Below are experts of layer 5 (counted from 0) of a mixture-of-experts language model. Rows are named router (the router's row for the expert), down (a neuron's output weights, with its number) and show model dimensions 0-255. Each number is 128 + 24 x the weight over its row's rms, rounded and kept within 0 to 255.
After each expert's rows: a language model's description of what the expert responds to. This comes from a sample of Wikipedia text that the model never trained on.

# expert 20
router [143 132 175 146 125 115  95 159 126 127 167 133  93  79 124 102 119  98 168 115 156 162 132 152 124 133 166  97 137  68 131 131 123 122 118 131 117 146  59 161 119 140 124 117 111 114 138 106 126 121 110 117 139 109 148 130 148 210 164 153 126 175 116 162 122 125 144 112 130 133 145 127 128 101 150 126 105 160 112 164 106 145 143 142  92 133 118  99 154 148 167 130 124  96 117 164 137 107 157 162 149 102 100  96 134 126 125 128 136 123 122 110 162 145 111 152 142 105 160  97 145 101 143 181 140 108 136 109 143 104  85 108 102  96 139 161 169 106 153  86 110 164 156 142 130  90 120 146 146  89 150 138  94 142  99 158 158 174 128 118 105  87 112 140 176 105 146  96 116 132 123 134  88 116 120 176 125 169 102  88 115 148 129 142 124 151 146 123 125 126 128 153 148 151 110 116 138 170 135 161 134 123 101  98 124 122 150 136 112 106 170 111 160  89  95 122 138 137 121 150 138 116 103 123 104 120 131 145 116  91 164 166  86 109 137 164 112 129 113 133 122 127 130 125 111 122 108 139  89  87 167  95 168 149 133 137]
down0 [155 157  92 118 128 136 139 199 147 108 120 115 130 102 134 123 142 112 104  78 154 174 136 165 153 133  98 140 129 115 141 171 122 175 151 109 146 132 136 111  98 148 126 129 119  94 132 112 123 140  84 119 131 139 124 149 107 108 136 140 100 162  95 143 136 131  77 120  92 139 136 119 108 152 148 155 123  83  99 129 128 136 122 101 126 123 117 141 169 152 127 178 108 106 109 147 160 163 126 139 146 125 148  87 128 105 138 104 143 117 196 149 182 142 104 159 144 118 135 165 154 121 125 164 119 116  96 116 148 137 137  96 153 102 103 181 113 139 163 106 118 117  94  94 142 106  83 142 132 122 101  86 116 130 142 157 109 118 107 127 136 153 112 123 172  99 136 158 123 149 101 114 124 130 118 130  70 184 116 151 113 124 148 135 123 113 168  86 152 115  92 111 143 166 119 114 107 120 119 110 106 147 116  98 119 137 156 178 104 129 130 148 171 131  69  59 147 174 117 148 119  83  92  89 119 118 116 125 100 101 106 119 147 146 126 125 102 125 146 142 119 108 140 123 151 114 146 138 114 107 118 148 103 117 142 140]
What it handles: Ordinal suffixes and th/w. Ordinal endings and words (th, nd, rd, st, second, third) and the letters th or w inside words like Rhythm, Twirl.

# expert 8
router [141 161 110 141 116 140 110 130 115 142 115 105 164 113 132 119 120 108  71 181 140 128 141 115 121 133 123 114 131 156  91 100 123  77 131 130 149 107  85 105  97 104 115 159  92 139 114 120  86 114 101 103 147 109 168  82 145  59 128 118 161 135 129 101 105 142 144 108 150 142 133 111 115 120 132 167 144  77 110 150 159 146 154 108  83 111 122 118 135 137 104 140 125  84 158 174 107 140 164 152 159 145 120 127 145 140 109 112 126 131 120  92 125 136 127 159 112 148  97 133 140 162 125 140 135 132 137 143 123 101 155 133 178 133 140 134 170 106 132 121  97 148  91 157 142 106 125 112 147 140 112 134 116 143  98 152 107 112 144 124  91 163 150 167 116 138  89  94 123 105 106 130 148 140 149 122  90 101 106 136 189  88 147 123 145 112 122 178 109 137 113 131 156 119 130 153 138 155 113 153 122 134 163 114 152 139 108 113 139 166  99  98 132 172 113  92  72  97 108 119 126 134 137 150 190 149 129 115 157 130 119  96 103  55 129 141  90 155 135 121 129 142 165 153 144 154 135 153 133 109 148 187 123 110 115 109]
down0 [132 115 139 112 133 110 145 158 102 164 121 108 153 123 156 116 131 144 163 137  99  99 134 147 161 120 103 130 124 163 159 180 123 118 120 178 129 112 123 133 115 129  74 101  99 113 165  79 141 164 146 148 189 130 127 142 133 134 111 153 118 175 123 160 136 153  92 104 130 158 137 123 194 115 115 148 170 111 122 163 118 142 105 140 130 110 139 118 133 147 140 140 135 100 143  96 162 113 114  94 147 120 161 147 119 129 111 139 150 127 143 175 102 140 174 162 138 151 113 117 128 118 139 146 129 107 143 160  57 140 136 174 100 105 162 145 123 136  87  90 160 150  90 156 141 148 141 144 124 109 118  96 139 118 158 139 117  87 129 129  92 142 143 149 125 134 123 106 101 118 100 101 132 100 123 137 120 188 105 128 141 151 183 156 127 117 128 116 127  96 133 106  79 173 162 123 130 128 127 145 106 123 171 152 144  76 144  87  85 150 141 132 130 180 110 130 121 122 131 148 128 138 125 149 160 132 161 145 180 126  95 123 144 139 111 160 126 110 161 117 139 130 170  98 130 132 181 118 149 135 141 161 151 128 146 122]
What it handles: Attribute nouns and adjectives. Field labels in infobox lists (Genus, Website, Coordinates, NRHP, Molar mass) and descriptive adjectives before nouns like heavy, Islamic, proper.

# expert 49
router [137 134 106 173 113 142  86 132 130 165 167 188 132 114 175 112  92 132 119 106 160 139 161 115 144 116 125 169 153 122 146 141 157 113 134 110  99 152 149 109 110 108 110 127 146 164 145 147 116 136 127 100  75 137 106 155 119 119  93 130  83 125 138 184 108 115 105 155 116 133 161 183 144 135 142 117  77 113 118 184 111 113 139 138 146 119 129 124 119 101 103 113 104 137 115 155 138 149 102 115 159 140 114 148 142 119  81 157 153 109 157  87 116 137 130 144 140 101 132 112 112 119 108  98  90  97 113 155 142 106 135 140 101 150 125 151  93 120 134 146 170 137 104 117 109  89 157 133 109  99 130 125 130 118 166 135 184 100 131 119 124 151 116  90 179  99 104 113  82 132 130 135 139 127 137 104 172 123 101 147 111 110 117 144 116  97 104  97 141 115 158 115 130 139 162 103 133 156 141 110 106 119 130  96 145 118 122 142 108  79 107 152 135 119 136 163 118 101 150 113 176 124 118 153 135 116 144 190 134  84 125 150 160 101  88  96 149 181 121 139 105 116 121 139 180 123 120 136 137 133 135 173 107  87  88 148]
down0 [136 110 116 122 138 153 123 161 146 124  81 141 107 129 114 141 105 106 124  79 121 104 160 119  84 196 151 136 111 103 154 131  77  97 122 152 133 154 128 126 127 126 169 155 144 119  74 142 142 116 110 183 109 126 148 135 133 151 175 122 103  85 134 133  98 163 129  89  76 136 149 156 118 136 132 101 175 138 132 129  99 178 121 137 159  93 104 131  85 146 158 128  99 121 114 112 144 144 154 127 139 140 117 125 149 148 117 146 102 131 123 153 126 127 123 119 103  88 143 163 156 201 121 153 116 122  89 157 150 125 161 114 106 129 128 128 166 107 106 152 153 162 125 123 148 110 186 126 127 130 143 123 127 133 148 122 109 132 146 122 144 109 104 124 142 136 125 179 146 125 144 112 109 115 124 124 137 176  72 122 116 104 154 117 109  88 121 106 120 125 146 113 160  96 127  95  99  74 145 123 157 157 103 129 104 128  77 105 105 115 140 171 154 136 119 102 132 123 129 184 150 110 124 135 149 122  87 129 165 140 128  99 114  88 183 117 148 128 142 110 164  97 152  99  95 131 110 153 166 131 104 135 143 130 129 130]
What it handles: Surname endings. Final pieces of surnames and names, such as -ley, -man, -ney, -son, or whole surnames like Jones, Khan, Smith.

# expert 21
router [128 139  92 132 122 154 109 132 101 101  90 110 105 124 158 130 112 126 117 124 126 150 152 145 161 110  96 122 131 103 137 160 184 157 119 122 118 117 149 105 142 193  81 150 113 105 134  97 105 149 150 139 146 111 105 134  86 118 122 142 139 125 168 161 103 119 161 131 102 174 143 167 118 206 106 140 144 144 128 112  92 145 118 121 129 134 148 129 140  86 138 142 141 125 122 102 155 151 124 136 165 106 127  86 102 101  94  87 179 114 110  99 113 125 111 123 142 135 112 141 145 103 106 117 128 151 133 137 124  93 165 125 136 125  92 123  81 133 145 189 137 132 133 122  69 138 107 149 142 116 148 134 102 103 122 168 122 116 134 140 106  99 152 126 114 158  99 115  83 128 141 127 119 118  91 148 151 101 129 117 115  89 150 152 143 135 105 172  72 165 161  96 134 122 145 117 164 123 121 126 122 101 158 137 141  77  91 124 111 166 105 116 115 157 141 126 108 145 114 138 110 139 139 157 144 130 114 116 137  86 133 144 157 123 164 172 157 149  98 144 113 125 118 157 188 119 149  95 139  77 149 169 131 139  95 103]
down0 [114 140 123 158 114 107 146 150 155 140 121 161 120 118 152 127  83 124 150 170 141 127 119 112 130 117 113 166 123 100 133 137 162 149 145 153  98 166 154  98 134 124 144 124  85 106 163 155 152 153 137  98 147 142 124 146 160 126 105 173 124 126 171 111 124 141 152 140 127 144 131 140 143 131 148 106  98 132 121 135  86 128 102 166 128 140 141 143  99 107 116 107 153 110  86 147 118 139 132  92  95 171  91 121 130 144  64 141 106 129 133  99  92 121 110 129 149 191 113 135 131 104 133  95 150 145  71 102 130 135 165 128 104 105 121 135 127 110 100  90 156 113 138 126 136 150 126 153 159 101 139 126 168 133  79 129 102 190 117 130 146 120 146  97 131 102 146  63 152 142 131 137 160  83 125  88 147  88 144 135 116 191  91  95 117 107 115 138  96 150 133 142 105 157 128  83 138 176 175 181 156 139 142 146 122 118 147 117 121 128 124 130 121 107 141 106 150  88 120 143 116 105 123 130 153 129 124 137 132  92 157 140 154 126 187  69 125 111 138 137 126 127 152 125 133 139 162 152 122 113 143 113 129 110  88  82]
What it handles: Name and taxon endings. Word-final pieces of foreign names and Latin taxa, often Japanese or Indian, such as -ya, -moto, -aki, -idae, -ella.

# expert 30
router [141 141 160 136 111 146 102 141  95 120 123 155 176  95 124 138 117 146  91 134 147 173 131 160 120 156  93 109 161 150 105 162 110 108  88 166 128 119 127 115 166 212 128 128 118 106 145 150 151 128 179 107 117 116  98 149  91 124  74 124 101  66 134 126 138 126 111 118 138 159 120 128 135 130 130 107 143 115 118 119 105 142  84 143 143 140 158  97 114 113 123 112 139  89 131 159 149 139 128 139 120 117 168 133 160 144 163 110 145 112  90  92 122  78 137 176  91 141 108 131 107 114  93  53 136  73 148 130 142 145 113 127 133 161 123 116 106 149 136 107 133 107  82 122 124 131 138 131 110 108 112 121 123 107  67  90 163  78 123 143 125 144 122 175 137 112 136 123 127 131 158 134 172 128 127 130 147 139 159  99 146 108 135  91 136 111 116 124 143 134 121 116 115 100 132 132 120 119 162 117 140 120  98 172 151  90 154 121 165 103 143 143 168 124 141 129 120 129 117 117 179 146  74 144 141 102 123 131 143 108 133 145 127 120 134 102 159  99 140 100 138 154 113 159 161 159 141 135 126  88 147 148 139  84  84 150]
down0 [188 168 129 146 128 119 180 100 136  88 146 133 105 124 129 108 158 113 174 139 107 139 105 152  99 137 145 153  76 148 130  96 155 144 173  98 146 144 162 121 118  97 121 144 120 101 144 115 182 146 133 127 111 132 131  99 139 156 144 148 121 141 109 102 126 156 149 126 129 179 120 126 107 156 153 138 140 125 144 141 114 168 192 159 115 129 154 134 141 123  89  90 171 123 111 159 107 118 133  95  83 128 164 124 129 128  92 132 157 130 129 154 139 187 111 145 151 134 149 149 127 123 151 118  86 138 115 129 108 139 125 156  91  87 157  90 138 125 207 156 128 111 104 105 150 136 158 135 165 126 135 174  87 162 163 100 122 108 135 178 151 161 109 119 126 136 120 112  93 118 126 151 128 101 125 151 124 142 136 137 145 143 175 123 146 125 112 149 112 135 121 117 129 103 178 122 127 116 170 176 138 164 105  77 156 103 114 114  90 140 139 122 143 113 115 127 162 138 122 113 124 144 119  89  87 128 145 128 131 120 128 168 139 137 110 103 135 146 139 128 123 142 161  92 110 123  89 159 110 150  89 126 153 107 150 140]
What it handles: Place names. Country, state and city names and their pieces, e.g. York after New, London, Germany, -shire, -burg in Nürburgring and Freiburg.

# expert 32
router [ 93 103 120 106  96 102 104 148 118 146 124 133 146 130 148 106 106 137  91 144  78 136 120 104 132 157 132 134  40 139 141 160  75 145 119 141 146  62  83 133 112  71 115 150 139 110 105  98  97 143 116 118 115 108 155 154  88 156 123 155 130 131 116 109  84 153 113 109 143 144 186 159 107 119 122 124 141 160 103 105 147 141  86 125 132 138 138 117 133 132 137 109 148 122 196 130  97 112 119 103 139 103 125 143 130 132  93 127 120 140 100 112  74 125 109  94 127 148 130 167 104 138  93 100 134 130  78 143 144 140 116 104 137 155 123 100 152  71 138 186 121 126 146 145 170 115 125 114  99 136 128 144 152 144 159 131 125 123 129 131 111  99 136 124  92 151 140 129 140 109 139 115 132 109 136 134 119 119 136  77 108 138 145 174 120 151 183 139 118 145 118  98 129 113 154 100 155 155 112 123 123  95  81 113  96 100 129 107 119 156 104  95 149 130 145 168 113 140 119 155 139 124 121  78 104 145 126 148 118 125 133 106 156 114  92 123  91 145 143 164 131  72 132 119  95 113 149 125 150 127 130 121 100 175 122 151]
down0 [131  82  73 147  88 131 138  98 124 156 100 107 121 141  85 123 137 180 150  77 119 175 164 133 110 119 124 129 140 117 112 110 109 105 135 150 108 137 162 138 143 138 125 122 156 115 111 143 158 130 135 118 110 141 110 135 130 128 128 122 134 116 119  91 109 128 139 120 116 126 127  82 195 132 158 108 175 147 114 159  99 126 153 157 138 116 119 131 178 159 136 120 189 140 183 110 145 122 123 123 125 106 164 107 127 129 103  68 131 102 157 145 100 128 164 141  56 147 161 140 132 130 110 121 106 145 109 121 154 109 113 108 112 124 149 125 140  97 127 110 147 154 121 118 117 119 128 120 129 103 105 130 138 113 114 127 156  98  92 164 151 101 122 145 157 159  72 119 123 144 150 108 167 121 107 109 138 142 145 121 122 161 124 139 103 153 142 168 132 130 144 122 142 127 142 108 146 127 124 182 133 124 130 136  82 101 101 146  94 173  84  81 122 138 131 118 155 148 137 131 129 121 103 117 164 149 128 136 116 132 115 161 100 122 143  90 156 153 123 161 123  84 131 155 123 172  53 162 134 119  85 109 105  87 121  83]
What it handles: Head nouns after determiners. Common nouns right after the, a or his, usually followed by of, such as population, presence, extent, wife, city.

# expert 27
router [127  93 111 142 141 143 105  92 117 153 155 108 142  94 103 165 100 148 117 104 130 126 120 136 146 103 125 126 156 126 113 117 129 115 144 135 152 110  84 103 100 109 102 141 103 137 139 133 125 106  97 169 130  97 117 116 159 129 119 106 122  70  75 103 123 123 167 121 111 173 187  99  96 139 116 194 125 118  87  97  96 122 110 135  96 149 109 119 142 140  70 158 109 139 139 147 137 115 141 152 106 154 121 125 153  95 136 129 134 122 127 100 169 106 106 153 133 160 125  92 129 120 133 147 107 117 109 134 128 102 143 115 134 136 120 137 132  95 130 124 157 171 110 111 155 120 148 151 139 164 127 140 128 167 130 141  74 142 135 160 128 152 167 174 114 166 126 103 111 149 128 111 138 150 149 167 116  71 116 141 103 126 142 139 123 116 127 149 158 100 130 126 168  93  91 161  81 147  90  55 140 135 142 137 174 143 107  98  85 124 124 181 133 125 142 116 129 144 124 126 142 117 132 146 132 151  87 130 138 103 159 142 117  90 141 101 135 122 143 118 155 135  90 131 174 114 102 128 115 170 157 128 171 174  91 138]
down0 [176 131 110 101 143 116 106 105 103 128 103 133 140 112 126 110 133 127 128 120  57 113 105 149 111 121  88 151 185 139 127 148 157 145 122 120  86 103 127  95  98 150  92 125  98 171 115 170 135 168  88 135 100 133  79 119  90 121 138 130  77 139 112  91 124 142 119 155 137 154 170 127 146 104 126 136 135 118 133 152 156 140 104 134 159 145  95 142 119 125 149 136 120 157 129 132 133 111 147 104 160  85 120 185 126 141 157 128 121 109 107 130 157 129 131 112 119 134 134 133  99 125 114 128 101 117  97 116 150 165 123 113 144 110 119  84 142 109 167 123 137 127 143  91 134 146 148 129 136 105 146 144 152 122 143 122 156 131 108 109 126 111 122 138 139 127 162 106 145  88 109 129  77 135 188  52 112 164 128 127 110 158 170 130 148 102  80 105 114 103 148 126 105 153 163 144 167 122 185 155 159 149 121 130 135 127 124 105 105 118 185 105 132 133 159  92 168 111 168 113  89 118 169 149 133 175 117 147 122 170 175 119 122 178 129 121 135 153 125 134 127 115 146 132 174 139 116 141 105 116 145 101 100 130 107 128]
What it handles: Directional and national modifiers. Adjectives before place names or titles, especially compass terms (eastern, southwest, Northern) plus United, New, Great, US Billboard.

# expert 6
router [111  78  97 168 110 130 124 118  96  99 147 128 139  83  86 139 135 146  85 124 130 126 152 157 107 105 117 138 123 201 123 104 124 155 138 141  73 131 126 124 147 123 159 177 137 117 155 143 143 129  96 112 118 155  91 127 159 124 156  77 106 100 118 106 116 114 129  98 153 118 131 130 142 135 102 140 147 128 111 125  86 115 201 122 112  92 111 129 146 127 106 134 130 139 115 156 122 140 137 128 153  79 118 141 150 136 117 161 134 143 126 123 118 149 135 141 109 108 151 108 152  98 135 123 140 146 120 155  73 132 109 167 124 160 139  95  70 104 138  89 113  96  96 135  95 134 134 128  85 159 140 123 112 180 136 151 140 103 115  81 152 152 167 113 110 160 147 110 144  96 157 156 139 151 131 163 156 147 124 125 115 103 161 118 108  74 126 150 132 129 154 126 143 143 127 175 170  99  94 157 137 148  92 145 122 174 142 139 139 106 124 170 171 122 129 131 151 117 117 134  91 127  95 149 164 156 129 120 138 126 139 127 101  80 135 109 171 117 120  88 105 163 139 145 135 122 122 131 134 114 183 134 101 147 104 107]
down0 [114 169 100 156 118 137  89 149  80 144 124 107 116 124 103 168 113 120  95 128 100 141 121 115 115  56 158 147 120 141 135 137 146 141 148 155 129 104 145  82 125 126 147 142 118 175 103 153 155 190 109  96  88  96 143 108 140 111  99 136 117 125 122  77 114 118 138 127 143 111 129 156 137  99 137 126 155  95 113 191 136 101 120 137 137  81 107 110 112 128 132  83 134 139 126 156 109 133 121 110 148 119 134 101 135 132 158 124 112 104  82 125 112 136 197 143 112 170 131 115 123 155  86  79 158 119 133 122 123 113 147 145 148  94 134 149 115 128 158 101 102 156 114 107 149 101 123 178 113 138 120 128 145 131 115  93 133 122 129 109 136 119 143 214 126 147 132 155 102 128 111 126 147 100 116 113 116 113 147 112 100 165 117 134 136 106 138 155 127 119 161 144 111 101 123 105 153 128 123 148 115 111 151 142 152 144 115 110 127 153  76 116 128 107 129 106  86 139 149 118 139  93 166  87 143  92 106 103  85 138 108 111 146 143 134  82  83 104 109 110 105 102  86 124 126 140 174 117  94 135  87 116 107 153 172 131]
What it handles: Mid-word syllables after consonants. Word-piece syllables like -ck, -ock, -ing, -unk, -ash inside words and names after an initial letter, e.g. F|unk, B|rock, Swim|ming.

# expert 16
router [155 120 113 161 149 123 133 143 114 114 117 138 173  91 127 142 114 106 124 142 176 167 144 156 133 118 106 105 106 133 130 101 170 100 125 115 101 109 107 107 121 120 103 139 135 113 154 162 110 162 110 123  93 143 138 149 119  79 125 129 188 109  93 103 133 108 140 111 175 121  68 104 134 143  71 138 130 116 115 152 152 124 106 140 108  93 142 155 133 108 124 126 131 130 111 112 175 139 138 111 161 142 113 156  93 123 116  93 142 104 112  88 138 151 143 126 118 153 112 133 134 141  85 161 110 122 122 146 113  87 155 113 178 135 115 103 129  88 135 119 122 187 155 149 106 105 125  85 149 117 139 144 123 125 126 144 106  77 132 110 152 185 151 129 115 153  87 125 163 119 136 172 111 155  79 107 104  98 142 167 134 139 102 118  97 104 118 126 113  82 114 128 146 112 127 125 105 164 102 140 124 109 135 127 155 129 147 145 106 166 149 166 145 103  85 144 109 121 120 126 176 145 110 122 175 161 117 137 109 132 120 148 132 103 117  92 113 154 114 156 163 112 106 149 174  92 122 125 156 165 163 185 157 131 119 112]
down0 [ 84 130 122 150 128  83 129 111 146 165 137 147  94 134 132 120 154 113 132 167 128 107  99 145 120 134  96 143 170 131 115  95 134 107 117 127 157 144 142 149  87 125 104 125  71 137 140 127 128 107 133 139 148 113 155 121 111 129 115 158 129 147 156 108 151 124 128 143 152 148 141 113 142 105 113 141 129  91 105  90 135 128 128 100 103 146 165 101 115 160 160  93 102 112 104 124 130 119 136 118 150 140 134 132 135 135 147 126  98 158  85 176 113  88 113 158 103 120 121 119 109 138 147 169 154 150 113 129 161 123 150  93 106  98 174 149 150  83 165 119  80 120 114 147 130 122 123 180 144 146 153 193 110  77 109 120 115 119 179 118 143 124 113 143 128  94 132 156 115 121  90 120 147 147  95  96 100  97  92 111 138 107 108 165 119 195 114 134 140 114 140 106 148 143  81 148 105 112 123 170 133 131 118 137 134 113 113 120 184  92 136 136 106 151  74  97 120 133 109 115 174 142 144 167 144 160 113 131 112 118 112 165 121 137 136 151 165 113 111 117 122 103 138  93  79 119 151 121  95 140 116 142  78 191 132 106]
What it handles: Adjective and nationality endings. Nationality adjectives and derivational endings like -ic, -ian, -ary, -tic, -able, as in American, Chinese, revolutionary, exotic, Palestinian.

# expert 47
router [116 110 165 133 165 143 145 136 111 128 160  77 140 169 122 136 119 145 176 110 139 159  85 121 141 132 102 139 160 154 116 133 126 105 104 140 157 175 165  76 150  96 140 160 152 164 108 154 143  72 113 166 127 129  92 128 104 156 158 139  80 146 134 116 120 126 106 121  58 135 106 155 124  96 104 140 122 107 124 161 120 123 176 171 142 141 129 152 164 177 115 168 140 110 105 116 160 146 133  92 133 125 106 134 152 156 142 134 166 102 177 163 156 122 120 149 142 127 143 103 119 132 130 155 144 109 130 100 157 134 108 157 164 124 113 145 125 137 159 175 147 136 147 130 147 132 125 107  98 161  95 160 129 108 115 140 137 156 104 177 147 126 136 143 127 170 169 115 147 115 171 138  99 132 114 152 169 145 139 139  90 129 141 150  66 139 169 144 150 101 135 105 138 116 144 120 103 157 134 155 140 166 106 128  96 157 125 163 139 125 102 121 166 126 121  94 102 114 137 103 149 104  96 151 112 100 154  88 144 100 149 131 125 126 115 112 162 124 143 158 130 112 125 140 132 135 124 104 133 154 110 158 158 148 163 132]
down0 [131 113 137 160 104 140 150 120 134 158 132 151 126  92 159 129 129 132 143 145 108 100 111 174 128 137 128 139 111 140 155 104 121  98 124 150  92 151 139 161 118  90 186 117 154 110 163 124 176 146 136 139 111 180 167  93 128  89 178 105  90 134 158 141 116 163 105 159 154 107  94 121 117 151 118 124 117 158 109  77 157 167  74 133 123 126 106 157 108 118 137 157 119 143 114 158 111 145 126 107 100 121 138 125 109 132 188 146 149 127 106 156 119 140 121 107 103 158 137 157 119 152 173 175  80 122 144 101 106 140 146 112  99 141 131  99 139 150 119 103 159 150 132 143 133 158 114 136 116 119 109 151 130 143 124 103 145 171  79 114 133 151 116 114  75 169 145 120 138 150  92 136 144 103 142 111 141 131 132 124 121 149 102 124 156 100 119 108 150 139 119 158 106  96 109 143 122 121 131  63  84  98  87 162 129 116 183 124 163 115 114 109 151 120 117 103 123 102 116 123 125 142 139 139 120  48 137 120 112 137 138 117 138 107 143 133 155 133 149 113 132 118 117  89 129 149 123  68 138 191 161 122 123 114 145 122]
What it handles: Proper name starts. First pieces of surnames and place names, often after a given name or comma, e.g. Mar-con, Port-er, New, North, Buenos Air-es.

# expert 63
router [122 147 118 125 162 161 132 114  90 117 130 154  94 154 159  81 152  97 122 192  97  89 141 134 143 140 144  84 134 163 151 134 135 158 136 125 121  80 150 183 124 132 154 139 106 122 115 101  83 157  81 120 147 116 159 104 171 136  78 117 130 142 117 110 134 151 133 132 111 146 123 120 134 155 203 115 112 134 117  88 119 123 131 111 109 136 153 136  78 169 106 131 141 131 110 119  88 137 127 130 107 145 159 139 140 126 132 146 119 108 175 117 107 132 141 109 157 121 119 138  95 150 169 150 136 145 131 165 118 144  83 163 138 138 109 124 147 138 116 101 117 119 169  96 130 127 125 138 140 142 111 130 135 127 157 133  99 105 143 136 130 108 153 129 122  86 161 157 120 130 126  87 143 163 117 117 128 120 149 106 158 167 166 113 158 177 184 151 150 151 148  90 179  95 121 169 136 126 109 145 167 174 108 166 175 131  85 131 139 131 105  94 115 150 110 120 154 114 118 159 103 105 135 124 125 158 117  95 123 169 119  99 135 125 118 153 105 164 108 123 117 118 133 107 118 128 103 102 193 110 111 123 108 114 115 133]
down0 [150 128 128 149 127  66 147 118 136  95 126  97 118 139  94 145 123  90 102 130 142 124 166 131 125 124 141  99 133  92 131 179 119 149 111 137 142 147 109 131 132 108 172 153 123 160 162 163 164 126 115 141 102 130 127  99 133  80 105 145 110  57 128 166 113 158 161 149 152 144 127 114 113  89 146 124 170 113 167 150 182 115 113 140 154 156  92 130  71 108 143 124 161 156 147 148  92 121 140 122 120 134 146 121 154 148 153 104 114  96 114 148  96 157 110 112 172 108 121 161 136 126 139 196 154 142 102 120 144 121 143 141 135 130 110 124 160 142  85 121 137 150 161  95 133 128 125 116 130 130 118 104 136 130 160 114 139 142  91 123 127 126 152 166 161 135 121 173 117  92  75 152 120 156 103 117 138 127  89  93 136  92 133 158 179 163 124 177 115 128 115 127 139 110 116 136 101  93 140 130 158 131 122 137 134 187  84 107  93 150 145  98 154 146  73 164 144 116 133 106 122 130 152 126 141 113 114 132 159 139 144 172  87 103 161 130  99 136 120 148 100 109 123 160 139 148 104 123 122 132  99 146 138 126 157 128]
What it handles: Media works and release. Words about films, albums, songs and books, and the prepositions after released or debuted, especially as (released as a single).

# expert 12
router [171 184 128 146 163 118  84 136 114 122  80 181 128 113 109 113 144 117 175  97 125 111 149 144 120  97 130 165 158 140  90 119 144 109 141 166 156 153 133 109  86 142  95 129 112 160 134  66 124 134 136 170 132 117 112 108 114  85 179 124 141 168 126 142 114 141 106 119 143 108  89  99 112 112 133 126 122 107 100 153 125 122 107 106 126 115 169 115 139  99 148 125 137 110  95  51 115  95 136 136 128  77 140 134 163 118 129 147 145 122 130 163 122 158 112 110 111 153 104 113 120 139 150 121 149 108 142 116 130 163 141 124  74  90 153 127 131 126 133 120 110  46 149 101 106 136 131 140 120 129 119 173 118 129 102 100 132 117 107 100 115 129 152 109 137 146 111 119 150 100 117 152  94 131 118 121 145 125 145 103 146 110 150 153 130  85 106 102 121 151 171 125 121 125  80  96 136 103 131 153 143 133 150 151 119 150 135 107 100 156 144 146 153 155 126 161 144 140 112 125 133 159 117 135 177 121 139 128 166 128 142 107 106 153 188 128 128 110  98 131 110 100 134 164  92  85 147 130 103  94  94 106  80 120 161 124]
down0 [ 95 111 108 116 113  72 121 161 130 134 125 130 121 105 130 138 137 151 133 118 109 146 148  92 122 128 146 131 172 129  98 178 127 129 107 144 155 138 111 114 118 133 160 142 159 129 156 132 152  68 129 110 144 130  90 119 106 138 137 109  82 159 136  94 147 110 101 131 166 133 151 109 130 124 137 103 117 114 131 153 150 165  81 145 141 143 119 144 148  79 124 147 133 106 155  74 100 102 114 110 143 146 168 180 143  99 137 136 125 128 101 130 147 118 103  93 156 151 146 109 104 128 101 119 112 117 127 115 156 140 138 154 112 122 128 106 105  82 127 126 127 135 119 183 130 134 138 107 162 149  81 126 158 148 126 153 141 121 151 163 129 113 164 128 160 152 122 189 163 107 103 138 133  95 108 135 133  85  68 156 130 126 130 135 118 152 106 122 129  87 132 128 146 107  68 132 105 151 119 103 113 144 143 105 108 169 159 128 115 129 143 136 102 132 131  87 147 116 141 143 126 136 119 195  78 196 177 150 152 119 125 202 126 126 167 115 130 111 111 160 107  81 150 124 155 110 129  91 126 125 137 121 107 140 116 111]
What it handles: Romance particles and syllables. The particle "de"/"du"/"De" and short pieces like re, ne, le, la, é inside names, especially Spanish, French and Dutch surnames.

# expert 56
router [148 128  67 119 142 150 109 169 115 154 121 179 150 116 131 139 106 122 108 127 122 118 129 151 103 146 124 145 113 180 160 122 150 111 124 113 138  76 112 111 113 103 110 136 128  98 135 141  93 152 108  88 149 100 137 160 165 101 111 146 109 126 117  75 142 141 131 131 155 108 135 143 166 109 158 160 115 121 114 156 122 132  86 104 168 133 132  85 101 160 134 118 110  76 127 131 140 100 113 137 131 113 145 137 129 128  71 121 110 139 134 126 115  99 122 127 179  84 109 137 136 121  67 114 119 109  90 153  87 105 141 151 146 109 119 133 119  82 107 114 100 154  98  90 168 136 134 130 144 139 132 117 126 144 122 151 150  94 131 122  97  80 145 115 100  99 106 153 120 133 123 123 166 106 162 151 120  87 134 100 145 157 156 112 139 120 162 134 118 140 133 150 115 124 151  98  99 131 155 150 138  94  86 107 152  90 110  98 110 166  90  87 133 149 138 169  52 143 151 143 122  98 137 115 155 124 174 156 134  85 108 148 154 131 151  76 137 130 124 136 157  99 133 116 129 128 151  91 149  98 115 128 105 133  96 114]
down0 [133 137  56 102 116 127 124 157 142 107 155  98 130 104 147 129 103 115 106 119 168 116 161 122 116 143 112 127 131 163 122 128 161 134  90  91 135 152 104 106 135 125 157 122 141 121 142 159 138 129 127 130 166  85 142 107  64 153  97 117 129 129 131  78 102 140 173 183 150 133 165 125 174 142 135  98 144 144 110 161  90 141  89 120 149 118 109 103  85 119 120 138 113 152 160 110 112 144 122 118 116  99 131  81 155  86 133 139 121 126 130 106 152 138 141 123 142 134 147 131 130 111 125 116 146 126 148 122 135 139 135 140 132 109 138 135 141 104  63  96 101 122  99 144 131 154  97 125 133 117 193  80  70  98 158 116 120 126 143 141  68 133 126  74 135 143 149  99 142  77 120 134 121 141 114 103 128 119 128 140 166 130  89 116  79 115  98 119 132 175  73 125 101 121  89 123 155 114 162 142 139 115 140 152 107  83 164 134 126 130 129 133 152 143 111 114 119 107 167 131 137 111 146 130 131 156 142 108 119 177 126 145 129 109 123 101 122 135 128 134 133 113 149 109 135 153 113 109 107 195 105 132  82 125 113 183]
What it handles: Noun suffixes and plurals. Word-final suffixes and plural s completing nouns, such as -ation, -ing, -ment, -ity, with technical nouns like education, equipment, engine.